Experts of a small language model: 14 layers, 6214 steps.
Below are experts of layer 4 (counted from 0) of a mixture-of-experts language model. Rows are named router (the router's row for the expert), up (a neuron's input weights, with its number) and show model dimensions 0-63. Each number is 500 + 40 x the weight over its row's rms, rounded and kept within 0 to 999. Numbers have three digits each.
After each expert's rows: "mostly gets" lists some tokens that are sent to it at least half of the time. This comes from a sample of Wikipedia text that the model never trained on.

# expert 32
router:517479492440544484464519487475453536532540476531403611494550436526547530484508534458527534543488514489481443510532451485549498542507510465523562535428571481536474483498463560541526455477473437
up0:548463486422526541496512483466462506603567509494464513447510486466523504447469496509496416476569502459457490488587443474494482504464487526459490648490450516531532496591428433581533452459481476
up1:519438576472419490483434452486490568533444553408460494561480487536485448560462526491513485469506529556417506500551455494519477487480514482470534496476441432508425546494524424522475509463465451
up2:509448480488440497478557474551455458513490497500519572497571488480462494524442542504515520475514557549469536502550553478569499497557467462453478518495450427520538466532453456538451489504496501
up3:555449493604487541453540478509496538519554444464433528458482456487544518616382495494488576490467475517520510407568512575538517538460461478525513552478502462497498518558473459454475474477527500
up4:496450445545544524475532469474452499508458430459451517489445458486494513525502452502440476576501439435533463509482490432531467468531551473458458488496535490533505480502568520552572466476511465
up5:488444447511527456472464552503500487451504468477513478566512496528515471467486503521453500569475497453511469557498554594487496587485523488569510464477497482409473524456546474515577430519495469
up6:572492504540546500526505533534530476437460518506497483534514457502412529406525477560464497557473515437490419503550524519544476452506540482436518475471555469488416487541497532425527439448518505
up7:568554450519444539486533495495480562521534484513470480570539474521542485553525500484508464503500485453575447528455510485488476545502456542520531499465535502468529513530500632500573482534473455
up8:518453490446512499473529523453489531489533486526502505478482493465438468486507539501487554619592496510492403487506478493552542450513542361455470538464531528546494451505520442548524545510493485
up9:530428485497551520475553488452470459565556523481519538503550494485583568553459475536532455499510499536509565470558421474473500511553463503527477607440489520533514522508451471548539459519560471
up10:485538528453509504515537495513540527505517452469512523538517472527572553494477577464513478522528529572480505427500506554510495484463539555516532418462474430473425528492449579478595527442434476
up11:480523418537543495589515475524449568493438465497380562432472472461480450475445496566462538425497471518488591502493484578560467511535509480465482415484525504521518494528485517483540513446488483
up12:447521417415542470459473529455450425498528527410415568521500442491497528451511517479501502615447519510539473519479476509518492507482418511432464486501530499474458512502480518446472523519547475
up13:537537453429528464499480490518460457398505414477418513510457480513469518482476527543514464553440510488533531498504510466544469514425511450488480473502537453521426459534511467502478462439475493
up14:488465487467537507539501474456475520528534496478484506470484454464443514490532518445455464529535510476582530530458507517513501524544469494510531486469528525499451475452571486522537445480529467
up15:504451467511528550526522514556511575452503496516533482510485563537516461443436517517526553464453523557507489468531487503513597525541535462495517424466470483523475485563499507482472484581527492
up16:498525483460493514472511511463438505572460507486443572537532446526518476507548462391567561407487497490492508471517474455500502635520432546509527545472545497553496430565449480480547497490500470
up17:430526579550561476589456507567507515431475457462461492499519437509398522428575517460483474497516491486475514518500473456551485516490473497509444453489425427415477496532521514499561519532548454
up18:515511539522535526551552508528532558473473487497518523579485498540399568399451476547433443535445537535559450497523516518536493498435479501512541497516568453504488452492501545459491469531504439
up19:556479542448484497499542448506564481552522504503528523527467530487485562504455447518534498576446557524491521445505459472518505575510500527434505523517543447518541441500454478490518440545490465
up20:495508573519523514570433497539526480484500543496487527485540524502465470453539592444466482608448506537513491476531499477493437476474420457501529459361515478550455483428512512429534461539454464
up21:537492512466545463459533548458489489504534488517416568500501429526484454497500533520484413478551493508527482532471478497516536504507401465532494523473490515522533576448432577526525447447611447
up22:465501516406551449550508453500534500539457431439471521524507464532435559520543536513451480573534505425537548540510454553563495528583464469466498465477512525482545461514517536473540521458499483
up23:510550497438497548524473525472499489518486527516511528450545412482517539432496520502496519420590436497451493542486514465577473522500465466491510451478498514453459466568474479469510472501493448
mostly gets: " In", " from", "is", " re", " n", " de"

# expert 37
router:489487479476512543486513432513453500496502444518399613507551449468510549459445539499504498524454478493490530444547485457572524538507465432489548512472565464471475499534468463513534481450511467
up1:484516499444465475446528541467502466454465514529528543562576499512471445481464521450491520537515442551471491511499515449511489524471587482511497528456523448506546504435556587493528506455532487
up2:526502420485482573532445544518502476500448459459481504564537567464540523414556534504504422498488525432521490541497470514546579499471480463473475487483575509544442486504538461523503411500421507
up3:562462490488547527482504473559498519518459481487455559530516446440490463463475445482490437496470500513486477514493480531531529588581508506477419508398492473469466553458505546531545508529529410
up4:564551489508558494410546394543573484531509516544471511515515493548508546542468498465561407482456530532553530480525442526574540518494426500490479493468489503502519583500444478500518499540496495
up5:548455504493490500561472426503501565558480527564508498530518504501512444433472451483465390460471480496557528487468519519486542580491496481484526452515518472482552523496458502473461447442503472
up6:564520459525559521543509448502423530542482407487454551574485475452483563448450499505469410495492458410474503439489562492479497508475493455446446498500494523535505502512391521498488501496499521
up7:500411513471524507504491515476524514487475497527449538445506503429537524553487429502488514463493498465526430545466551457487562502577450482544570552452497441535506452552549484525501451465561446
up8:493440473471428569488551515512439449502479538513517555557513447496516538521477522482528511583499512555544525586469418533532458484455581502497472476477562482489510423507542514505560488520533487
up9:481427513531560526536447508493481455547505464485496497582573495406510545550470419512472537517547525492466511477536596549499443515439452542486574521477460400498493466526564491468615509476557480
up10:477510468472516472407436462463443582528427460498403505512486492442522502523504506430432487464521460596510452475538515515482546526458540491484505484466529505547507423468565536500496492505493494
up11:571524549444467474512557516567499568489466511442459532548531501500512478467449552491491506466426544554478518519522474539637458529477489466464486511487544526472501542502553524552558447491527497
up12:522571481464531568546488519509494537518500445510487538512475502496511486546548501488559448458507522460513434484476489429548388535479506486485463607430536455378539493479535572491488518514607502
up13:508468505505526511558473512473469580504454515552494532516526544513531440466452489437493395464476488457526498491496528471498528558427528467451547498456478515474562544452492535559479486443536523
up14:487496575441539552489450535554489519486457502477519486490436535413445493414469558475463566584492486555485498574536527547496568471482451497526515475493533443464510496545543474492525457443498434
up15:479467505481532543445474456488465563468512516441430501515557536435519530512515523466424456446523452476534413448555521479479518559509437498503553595493543528543549498518482523508481485443513507
up16:445448438472507455506546443462541534423541472482522539521562489507536525552537517409455469534528487477534517490593452501512496548466589453452636489498474519528499530457458509503482498477504477
up17:427511449511514506544500461477468499460515416571498544475586495488478439481481479538495457422546535484462509489509451492453451478432458470516509438484461487522554530529440496560499544474458493
up18:527502454462520504498458437502477520495445470519438481529480473459513544514550518449517476579512440500546419447505534489510432517385547477494473467492541531558526507544532581490476492509452506
up19:446471471458457491504560444474493503478480509492455546565422429544524529552476508439555480480450532478516491501495484529513488478467544491458528589508500514514495461531526521540542527521587500
up20:528541479420472565523473465537539499464534428510464562525505448450460501462550496553571508501489401454571408450526473465533412529496543462566469522483623566439504566463567495534531548503502521
up21:545490559488410575496504477501497483518553442470470501451552488432536404454520526531506567503491539511456493455540531497532462509540557418494503538522549494483492607511454487469471534482506470
up22:397461537507490501537503522531503462494461561530526515491474459515479494544540498507509572500527530496497530462509504565518405537552516495461513621509541483370543535565479455462502549550457438
up23:504516518466485457465466486460487560483518453420427573538521436496494549513550505404513457508462531579473469521556479445568492526481537434476534509512529494537520521527490481474440492538545483
up24:545551476477542502524527539544496452471524498444512477563469467459454506515445453489491461519484480600524492531497436468517440597530534494558483554479506462418414446468489509490450455593458493
mostly gets: " n", " In", " r", " from", " de", " J"

# expert 46
router:533408500469519528454472478526513465501529519500426547520563466474466538526460454466439489462446481541460471478548532450551531527537497463503529558437538403480498471522543478513519485479575402
up0:475446464513484493511473506455540554489529460535422532506593514470536497488432449509534580498487444511499528521479530499560527449558477488513444517465562513511498520469523499523543511495501531
up1:498412567525473476552572536488514509541523509502457520495468436500457522530515535494527480512528469534544454502536491487505496483572523438531444483452505449505469478491506549496498489494563472
up2:529518545516540578497493461518411509525476516511419499499532455453449497501470526476496601518464502461487439478490418490480544529453504467501464465495499454495535535512488467486497572456502395
up3:553471457466481562450447504543454491525471497492478540488457499471468559427446572534436479466456411538483568459485502469491521493458459471474489585512422428518476488494495487546550498513426508
up4:546495462465504527512569530500503495504470539514427534516511513528501501560557561540527466499547413497461569446499563461555549520562478444542470590486516435510461558456527494494513501507572523
up5:444536485506595529469500472469518514439432499536453506514557518441503513434509501452477435512567539481511433469517535549491525533506435538479600541500569495491484475526414556433517488478541520
up6:548541532523478492462487429553372591466535540537499514507435460531437478508442566482514489555497569568473507504533428469465529562495549417511470575482420476513490520494496495497505439568507474
up7:468490528588570457473523456541526523440458540532477515484598479521462440498488524562571525521467456506509500492555494449522523498528476467530511431455550496447472527546481452475576546597472492
up8:471453455474463484464485503545489505473429480545475493560561480535502514495418480495541547564403555490496522499495485516585455617502428457459496553500512450422566480452505497493492477485549493
up9:567540577469541440455515540409457512534507485587405475511541442500495525430481489460424470498488550530519496549574506541476489472563562494479485489472469466529538442585468490467477493498480466
up10:518518538481441563473444532508523519525487512526508502508414481473515574394549479499529477483432548515534515539529513544541570485495506537508509454457536409529457520539517465551489451548514412
up11:500466530530452488480441524531541580483540520424475494480454472507547536503471529448553418595524524482505505535493577513521564482460491520517541456468462520501504528514493461522547480483506465
up12:435482417507610504488483440471488485539499495528468538497485526497450476524496437511427493520498496540559495473564550421483516551529522439506492470504443540510565527510512516526466516479571509
up13:463506439521464438507482488545475532525546540478470487501455460483427567495507475512473500514549520484445447544492491431521500470517561477497505478474503499509476418528564454537520471519517495
up14:492520455399521518519471481547490535514536497435490486517521501477521506508475476458465467508523560517484510450513564566534524470533526551394450409469524529565514477445501572547540489519530458
up15:514481455477454487433484399532537527511504443491503520576479442439473471518538519406514492545457430558498463469478421489540435463433457542529461547472508488462419581526487483504515574505537451
up16:414476495479499525570481528436526545514481434510478544508547549492530577487521531514451456503546475514500441518515584516595481501474473524521454516468557536515488497500494542528571469460558506
up17:533495451530556520478497465399513480496480531481417499525517462513601558545536517502544437513557452475502494526537527494539519517485461456476452440468586492496435463467466468481480447595454483
up18:471453430501579543520549536508427474524518497485481537495525470496584572434467484420527465516441521598554498505485488379515420536505464493499509473484506446497469423502457496447514484417485473
up19:431533464570568489568505505524498491546457536536508504567573466524582578518503526439452477486502569519486442549569499558551528532494557558443510495498512521505540539462419477474565553488545472
up20:475482490510492566519503479507505572529504495438460480540508386477532611481498480467464536541491516526488527489468480490489518492569502457439552524414522449525487512605486540499576537467532347
up21:524512454496524522483471491565429456548516493415502503547486501508533530495478468451449479484490437548538529451496456443518506485593519493523442530458474522498485422479539515505537468468555396
up22:538591480525501525533559514461433610516499460444463487461464523495463547530562455481520486551551571551515559545506495482548481534552482466437549505467522561475529557594418538507467564419484465
up23:456469544508521508477449505474565533510506527491518498424535499437482512517458493499519594532526443551522521511519493483551513533435494533473584534479469524404446576549507465535561481509505468
mostly gets: " r", "man", "ation", "″"

# expert 59
router:528445484461560523466508497481487459558522493527431576496510497436485510517492531479528555512501533509550463497519470449524520540468471486488506550419520470475444516514507486570545463475509382
up1:537463505474429455502510476479509551495486481510410514541554524500509447494498524471397495474492485494476551495552508563547558621490465518522561520523544483517500515507475458506466510430495400
up2:469505537562473434446475482516432477541550426470480523506563513468558546434449519511479497497497479527534431515482469512492522455508535506501615447478537469557504463528546468480510475428422456
up3:540548452484487545534465501459512466524530438556515573536515479435495537448486529389518491467518500524542482409508559585468563527455431495496516518517415509370520498486491478455541581426542521
up4:497453486502503539504445497419494456498479492487475492464543533386563431461510563545479502515550517491444475461556507507529514482503466509536524493482458493515450511503425494500519549499548458
up5:528408550485547431518533466543555481453531524534467517531518504455464515496476502461565457546460513534517531443481472554584457518473579509501498482443529473482463476490468443490511462511496501
up6:463474541523502473503528418487488532451460542518502532495497436507574516521531509511518411511513468541512544506515456493531526557565542523461518507447440454486518492598487463486518518557502460
up7:496472533458517423483474456496474520536563440502481474472473448543487455534606497489509542445531481535455530556499475486503485499524453463469544546465455492538485551478520495490515495430509502
up8:537507532471482510421489506482488486447422445459476526499578512519481431544454556536524505558477432497525475469542510575509529475498564496540529460374472475445493504462542502464558518478489514
up9:516553477496433531531481510514534588524516484446503485517509575529481515450526501486490381514549492457419512515531570556533560481467486528468480465511576475508451578462455565518473511446485487
up10:559469465590520493549530530471451506527481456517457533533511487524488536474485523435530443535563477511521534493548445436466516563511509497517495610458454475491475508507465479510562493524549532
up11:539472552528523504629531492488482561425503446509486539504576444527517540486485492459500441499531489443450546421579510500514456599456470487498529549505470495502540500523444522489574503439522473
up12:500511495508490547484522463516464519513512532559473529508514543472512590437420496520470544487539444514449562517469531453588516500468515466535466544513526505500510466607464480587567514533512481
up13:461538481502529523456553501527559455508476529542483507536549543553528560531445485449497463451457463502554567466551491552463514530505478518528467552505545514527469402476535481526563437429541433
up14:546434539400579468491530496521468471513491533502476561517533538506554491440527486471465527596497519578485470457451532486494505476566504500502492521501586480485456480449519575534493467463479411
up15:549414510506463514509506522467492462529439508479472535498546457508554568516459550483500509505444533589491522555464538490543438515526483508476475501496478508449417485504472492526617508543494511
up16:441410494513517514518549490510438470417466527532501537606552507555533482496529515442430527488539450537522427506542512487563533510534504463548502454499464485440389441566504490514566423470501495
up17:496519524544494561522473484451481551541510468478419511500508550439535554457439549497493457466554517542560527472485547485489446510431474544518508505449443480410498493577411489538500521461599485
up18:568450509528478608413459543554433463470526481450505515552502533511513478518441502532532514469477454527522522468519504476557528456555457486500438597488536450529457506468489493443507489482456471
up19:566533463455456491545519546448414554558522419527389505535545504509452482495516504544500493520521511529517507500521453470485544481499545512478482575506571528578533486576497523462596546497510506
up20:539496484479571508558517527559485535534478463513497492512482517554584550446529537449433577557528494524523598496492447499495530487493525458494627564457515504520490456456561551437502479489531413
up21:485527515515533539555487514431502453491522495513479524457527425422535493494495530444567422551441461520563505454485460460587471499452543456430476483376504493442418522446491551506514491565498468
up22:479447426528466503463476542514526500518529483557477547544509535523546438472518503535530540448459486467485582435446472517549532535548555463519489578452477505511487548461489505557602526496500508
up23:464456555553517561487449492489511515519451464520484542483493535439487443525563431484516536556510518493518520499557517508558520483481454486520458511471527453548465516553461503487558525461465471
up24:493569473519489613595513508496477516545500507546509489544497521384527556487513445522480479482532469624484523528420560445523503483428477508508511581486581438528466483559522531551512499520522485
mostly gets: " the", " The", " and", "The", " that", " or"

# expert 36
router:520483460497539513479527463477431471527485456503404619519588424467520549465461547440514520520482509518505487513555482463585552594517478416520537510458529476467493495542475508533522460513485478
up1:481482439485542482528466454508485611478458521493471527534462457504528541501482507532479510529535490469487548440496465518521521561478497522460514455515507544439503499563453482522541536403506476
up2:445553477514528499463523479445427493515475467517400526408421412501513467424496468443518395505551502480517429516473522470487449485488483506452443535455534500549520549528550605476500411491508477
up3:481420496516547534495538473491473482535469467562508584441416457507521541491546508548459495538516485516466507468478453441517504541537503470537539530488493494412473467463536531518546454477516499
up4:489463515449554504419485511474451469483464573559506493411485475490462579531475482522464529579533547577497445520475518526532441525535476457527500568453510485524509540514544516507434504575485482
up5:569503495473550571487499509496497461509493535456481551488429530433503532532460513541522536544490538499502543467483555508475550469491457533551475524494477451484415525492485510565500475476546463
up6:500546502479518493522540519477544570527446465507466496518486449437506577524491408441512516459463494501519538442420482489535555634532555489476531513488515492489526462491486483516597467533491501
up7:511547452498543463414527538441418480472518515441458535513543452519487505557495479437494545499482545509530443529503553525540507577467486426501529573433578489504503536525508477508549467469488468
up8:553433515528496441455529494459555519528509488562495456536513476492553506517424462397473479546463530571522476501586513582579525508502474550431493479471490467498470476491532476426503434477507443
up9:434497430455494529419543529492503474479489498563480523504502496509495552565496515453450575558520485565512502532519464485560399526540494465524504628513550465475527444560590466550501461503462483
up10:479469494525539466508484426542422582466503414524449565459594480442517497444510481501489520467518508499464521548572461445457539466485435399495461532499497518537523466527447513437450492443543518
up11:462524510516470499501445472511506469425436503552504559467542530483425509527411557547520529501540470554524474447529512539520496480491557506549484514476467430433501575572460538463448526533524428
up12:450500552509503502510524460555492498533514453545462527478523425473420464507523513463537417502539470556579507531615517506552464460456472574443465456464465447450458495570441423528554495533481461
up13:513449481523473556482459504503460522497556471536474546478510511465522538457481473486454529475544414545473475529532531537554524556443507441527522570485504498539525484462498546521436521468567477
up14:490442498453529483580484501485479528531445510479452588524482520500473497562517493475454443544446533575475505510597462533544456481444475477425466546527453463541493586554483464440534424474476511
up15:488527461542493559426501479481469595476536527506449513484465500464485482495544505557451466507525502518553451504559455463500464610471530481550613503534453522447557489453482474462538549474533523
up16:492502560525492572504531403471511598557497456478476542535524510463515479522539461469578505576423516496427531447521485452542473515538495418448464479504545504470498510541480532477496424542475516
up17:471471530522484507508481478480492524486484504539431518550516499485500500490553487520491547472560429539536512515470564519547483476510567511571489621445586515475531446427489425495495465535475509
up18:460474509523422536578495547489457582516450490482472554586478455450497515471446474485544473536491495506485574515482448560527456473465478558449497505492547505520526467525507499481613479440460488
up19:514493523494530503549445477531524512551461460518496529455512541533497458493526537498473505487480460564467532562563483454540477467468429573521513534498439379540444545455491483513516478444490474
up20:529497543507497391476496476508532512583505500517465486456518513507459481450493426473473562518445478536522520519452552549595461481519509469438544524482438441472526536473479497455514476512492484
up21:474482531502464542568499483573547461555550488517495472471555541515514524490516504471442414461510451532490521524488498524513448565449423527547545442465546509508523475449480565564567525447551479
up22:507512440537480528406442466480470491459451462582473555508519443549442484498586509515566536454501470468488480501555498449487514493511495466538517494430562486538396509459569428481535514488496468
up23:486510551518603460557507499461532554507507491529501497495525515436523506539468523512503546489536565521488499467505465539563518517503518502490563591494457472444493601579526507502440499514475460
up24:522514497506577478529506501478569436493471483476499596457516455500483588489533547470487537530536496457513506470554524459536454532501436481484490430483478449518454455520444449472457518454502479
mostly gets: " n", " com", " r", " J", " ch", " de"

# expert 55
router:519462441477532582453506471494499520515475480515457604478531455406525550469496512446448492511503503458520457485549460472571514565508506494519544546392548506454462482509472577518524479488534431
up16:499424510486401527419520466531510473541475490537487490458516460518594506477491484482477492593458472458578516502517446488583477491536462484550494491457366469548499519448547487518523397535490464
up17:495501427490519474474537492442497456508518492398488516538477459459501546479445462519479447470515469470511497475528555497519522455538514497474499568466545533438517432473517539472471430516454480
up18:582506485481524527458408447526499536527569493528531580508518431532538588450504524507508506524463488463488502420540495505475418533487470496486634548528427492449544523536506515449465483465587480
up19:472541484502521542438470485441505520455464474533501619504538492454505458518503584513463514504481452521474441480490474485513483504524482407519544571453532454514521465600553520526481454495478448
up20:485533492499490518486424502466394597496490475537442548460547454448525475506468499482454491521514492521453465431543509482492491529558546498488536507482527506486516509452479558511458491420484502
up21:472485506451520524472495530424508520501437484556482552521566541479493508465516502555495529501497554469464540508588504554524449464500523518553504575484548491437513523490465474415480483474471517
up22:491481554490526523490521491482527501521509514513463469546528424591514552510486429480456447580420438481495531527452450459516476496503535512419596463421488509553551515500473587469556501538500467
up23:511512493537491580467520528534511510535476491482422517507509522426588481524471457438478514537529532542486495436491517441451531505457458403502526495418518462483455463505462484471517501479509518
up24:507457459507558582596479559547498397527551480455516503510485474488510511545480518484551545511533513505535533572414489487533515544518415483540441465450529503502457513500534501501552461519510452
up25:469519461458545459456453547486449543469443496525439544436489565472454462544465465424565465521508525453401449486490565440494423507525542521551484484482526525564499568514515465544490498468474474
up26:484443456452490450506473476569465495407440508420468503462533507525436486569514513520452506539460533477539441517477528582499459524485536457526485511425481499518503422521457514448497556537493476
up27:537472482497487524480557478470525583537504524505489485438532529513504448431497440415573486490513500521515460462607534515474528501560489500502554533490487519558498526496443528488477506476528510
up28:554472513514532504547555451440497464480453463581436523527479536530429549516514487472458467562484506523491508450532491563544509482494432511442489533485440464516446506508453560534497452525379479
up29:476408443504499505537432498412539479539508479459447547485485534493544559568516517501476492450518431513517538519533511510560544550478402535508535465519446497552468548480596498565540479537538517
up30:491498449523495535498442452492440615412500528486509519575554566506534511516468509574390525519474457544507466485569461470472483477495547493521519543508514472474558539578487489453548490530486488
up31:579528535466568571492484530532482490480488455492509513499570467498485555421499558508462450452408438561477540499492489492499465574481493472507551600490519465478467524547462442554467411486455530
up32:596524550491531542435526499493501458473524433517535511506503471454480501474526514492453576591385435576497545452617467477512504550552524528477499488512486434473413505501428486497528500430448496
up33:514504450462465497512510471522510497518472446526419604536594433502496484496532505527476501574463482494436501480512481422555499523499478462521513605420546468492493478550549520504518496456487357
up34:552504434506495463501466505501487474467526518460471539491517541448523493440577503504601472487447510500406479440473503435512460476551523481513514474434627486514465424453467501473495518485528470
up35:502501436508457518409445498491464507505536515498472530461539475438494457475452487537481448443530440524453462455486413486505508519470532459487541621499521447570526464546479535532447530462561536
up36:518479608469447522485474523556503577539553490498443534470505450470467524405474513426398394521450515404455443503555467502510538500474538509540546516438542504559487525475485530479493477484556501
up37:526503505469505493475481499470443527536474455507459528484524511550503538498415575526451452524491399555528536548554499498526431527512540466483540547493463417428553523622519460524446461536438481
up38:450538523503512564475514478487509523438488399442413584424493504521448495510547488532475451509516470495500538594511578542547510492492547531482504556500504504457492477551525513492535448520500501
up39:524546415492494524475536484532514462542514489372484534528504515377554514405480530424515505515496468511527508489559469526524544466526509510476518513470554526477456575496487533545492474492465502
mostly gets: " and", " the", " The", " that", "The", "&"

# expert 61
router:511479439474503585506514457534456541537458465503383618563536491463463522469454526501471479499475463468480502510538478468550504572503492426544534560437488441484506525548513502516544460505482439
up16:502412601521533477437480443490471503566543517429491525533490487459461503548502524520472467541403492429512512498492429443524479502540501489462585452456478409552454565474523391474557446533531410
up17:481560596499582508485494501527555497496486483574507504540571529528531517493484534441566548601551513491475440505460506528552468499466558457517582472489506431467467487497522554434572428432519420
up18:492489482552508530486518507497547574554471554551479557510495484503509505574505416510477553521525487506506513544483529527495458527414433437529611520479477404475504547499564471471501428420559459
up19:530524448432541457577486422419458492434500504506449584480458530531575497512492507519512519468450495553461510439509516443509452489532508474489565522460475496440542516502481544519536504540556484
up20:538533545558565576411498435487477540519495517548494508567522519464524454441455509526511497515457518531405460435494447527507485525567491480491497546500473511492502518496458534541504456455448533
up21:546491462553493460512476475457562571495438496476457567528494537480462512506543491521531466595509466464535457521464512425573520575595517450546491453435504472514526499484426562557487501524485458
up22:514521503558542497507495498518434529542486439519460529500499472493511562464498437476571481507434460551478511555536426482579509536472499499452578500471581497480479469511531449497588544487563511
up23:443538519488529443445511529498452549422490492520449544472531542497558464447509503476453425478540521457536464477516430543476465558471468459529497506448550470455521473431445591552486545498523477
up24:468491564513553458489520451555526486497556545565420536466549447520453493532579495448480525484472491488524464499449530550546475503583477484472504462463498499536519429518547520547514528469519399
up25:507517551447573526523550552437576466539496528515452513446511491508468546424466458500463556472438480489464546529480566537640440583436503468463504553475481501425511511513461501479511441445569479
up26:443559443454495493406518473496519517504526523536443522506523455522529544468454538446541471499546514480539503499497413500446437454424552482473520457426513509524544489489496588485551560508518494
up27:584476529443557454528474483497499541517491549490474487509496567485497445525465444494474507500520522503474472514535560537525551460444464550491440536452472414424511471474482580525494549492486449
up28:557567554485521562453457556517483417536508484475510558524509523509451557428481520436496455510445493462479544481496534472575457464558524511460500478527480496546505490411528492468488505468451399
up29:566460549522521484477492527544504538552499542428457459536461514529412487532504527527527482578429511536558490591485468458596518494433514491474505545431550453558436450523477482537548481524508449
up30:506509519545547591515478491470433493545500468501397513502491565522463442446508542509472571548435435577558450534447426526495477494460499469483436486512582551523515485499507504536567562491508503
up31:527520595514583515546552435547478455515506437480489531451541501502470508522525497483536495510488473492441495458503555465578464551513464493442545529511510499515460516507442459488572405469513461
up32:517495442462590502435488510460488434452474539475441543453493487521495518461525567465399489487509479452468417516521433476546521557505567440451503555456501567481510503553533506479496436396491502
up33:480507485457474532537468438500500452509480465441517546479543541468524524457476455493468523498535539514565494521494597540503448493492531504519566568467670509499527491427493442485501508462453477
up34:450494550452539477483548459493538476477451553567500512530523511528450507538423538516502520503552572524485525554504463530486552463517402522455438487503472434463470551556440478560521493524491465
up35:466397536445527493533514546474518513523438535509492526496451528505528430510480528519541463474500470531506486528448494419542519533560493421492424561484400481427483566497482514486478518480545485
up36:478534498502601527529488446521507535465538539426448562537528514528552495526406465526471604568489568506554405495496499455579440545504527523486478552488453527540568544542510513533489564535545480
up37:537471512477495480529505516466472517441471496526456511532500543466440493466522542476534459521514471545485433536496530528594491475462422550495529515488547508446445453448524496528532478532498476
up38:508533514506470536501449495517533553485536534412460537515494484494467488536496453534515512578440470551428533538532489442526451493549466429482449499466506521542499561526518542583564498411513510
up39:495443454507523450556561453471493426443496505482482536494586417473524535495516552512516522535477406491515485450479440521507541526559541456466492480451489515476475428534470498476523480536481502
mostly gets: " of", "oun", ".", "|---", " at", "ong"

# expert 49
router:508494496491537566520472482488483498486529455492435588460510491421512519492484542478494533490535458532532494502566482503539489566519527469530575509452527462431457508515468548540513517469524377
up1:536536510441483452516515478518500572547465468583465541470553463566486435453528503531569464419533548442472506525530547469518437544506541479508497537485483489505401535509507554503439487536447450
up2:488451477466536478468541396609493460545508462482519529483506467415519496469529507500500510576511525563541516475492475404627426516522522510537515522471566501437552443509503487518583507496535447
up3:571486511509553538521568534534515457527471482504502492522494525523519589468446539513512563581500432525513566503476482420458469563504510510582541493418541493477464511475488512560493520473551474
up4:557478461462492470519523496430502404443490566490476538516481517507506489496460588531481463425499516510573522438550506497527463526524454547484546483463444412468498520442424520508484511529500495
up5:523495455547448500485426511528508517520549432476513540485519500530535486492447454509470467462552405472570535483517537499544566523570432493495548471468509380472563501528473559530526527489440425
up6:464505480441522550417497459488473514471543496458504511513558499546449451473568533518511577474479449576492492506540498413474509537495517485551502474472459420487454504462530492491541504482519463
up7:463497562462525532481549540584484525549503412533505556524555504585526524476511490485510570549466515539491535465450462501478505520557500485484485468454576482486513462525528550445504474504485459
up8:481480470446469481483443559474432495505471551494483490486496603445532503441493463437527543483554468532487560544467533479499546444475439488568518435471519443471526460547487553470427502481573485
up9:572506548499468517545478499512515520535481457581484488531555550521469490431452484512501472468475478573483572493540489480562466570543521495477556527499518441453544524460510450519467560522455469
up10:505470570452519500549574539566503441540450485512473550473488496510533500525464492500526542535433566465502531496449473526517510534492483494446399455435472478431443494554481527554595412492520477
up11:495574494539597514555531420452466499491487555583448505499494475491501503474428468513444478542533451499518459467494476474540467422512545531433519573533484495463503527544488496511465473500484449
up12:556438548523537579518467464587541473537371478529462572483495492489482464485550529468529564457407525528550554529488536514548548480580424468493465564519570433462512616525534458508479461547577443
up13:511599487547532448487513439488464464433431527520514543481514477507516527472549480450518487487525528455498510539536487395507516493479497502587500470435563527513503465549457427494515501517545440
up14:522438501504505496508521504477523617522551523471473501508489544382508496489531509516487459422488500524489449476555483544491484432534509504572515544516537465514457617507488515583439518503569545
up15:566510511476546577504422442569495477506518433532472511491515498461539448485456523515426562464547523518485569487542554536521583476543458479566542474535421454461466572488511515540573542422453480
up16:488523529508495520505454521471515495470525480508539534449495485560515421467444485432479470487496491514466551466523497537486539561565511471563495495495439549453520573429456446478585510496441477
up17:510503525543498554458468537501589516477474556496452494416488551553513446491458542478524482459503517491508509433552515564522576477525449496494448466531491498505480555514522543449532528560475459
up18:540454522399538438530608444505490506526485462464511506458517464476476608455500458529560506514508450573512489530526498509533469581521492477441579552451503499470486518533485494548520448523518507
up19:556518535447470492492547515514511454512483523418498566503522524495516491469438506504521445526507466491486446457487516469535428514418461483519525520456482504484518469519507488456534532540514498
up20:453415530578562580466536478502467553564499504467459544488595500423511592514491496503542542547463458486513475491461529403501415503490485527508491526464505477509462549566499462520541526561432459
up21:499447478532563534458508506518525506538525526494516513500547505490509533431454481524518539549510554586496501459596494485520518439497519546491492531521493512429488554597427581541545442460542402
up22:519498510457598424548510497458514530491534544441449493478485499553491519443528511468438339455461472480424469512533457487519482522555561457518477585448479499575517447487479567517453473540487547
up23:463430545500581439504522429520488520509479517467493540542512498498506480492459470557536459542505397504456450405505496500502440496464503519476510506514582461501503455589493522512569525518530483
up24:573540455510518471440528469489504449441528503474441538491508456569505482488522528511566441512412499508494460440498535446505451523542487461578526483469538441489436489458467541478527495448499471
mostly gets: " the", " The", " that", "The", "$", "“"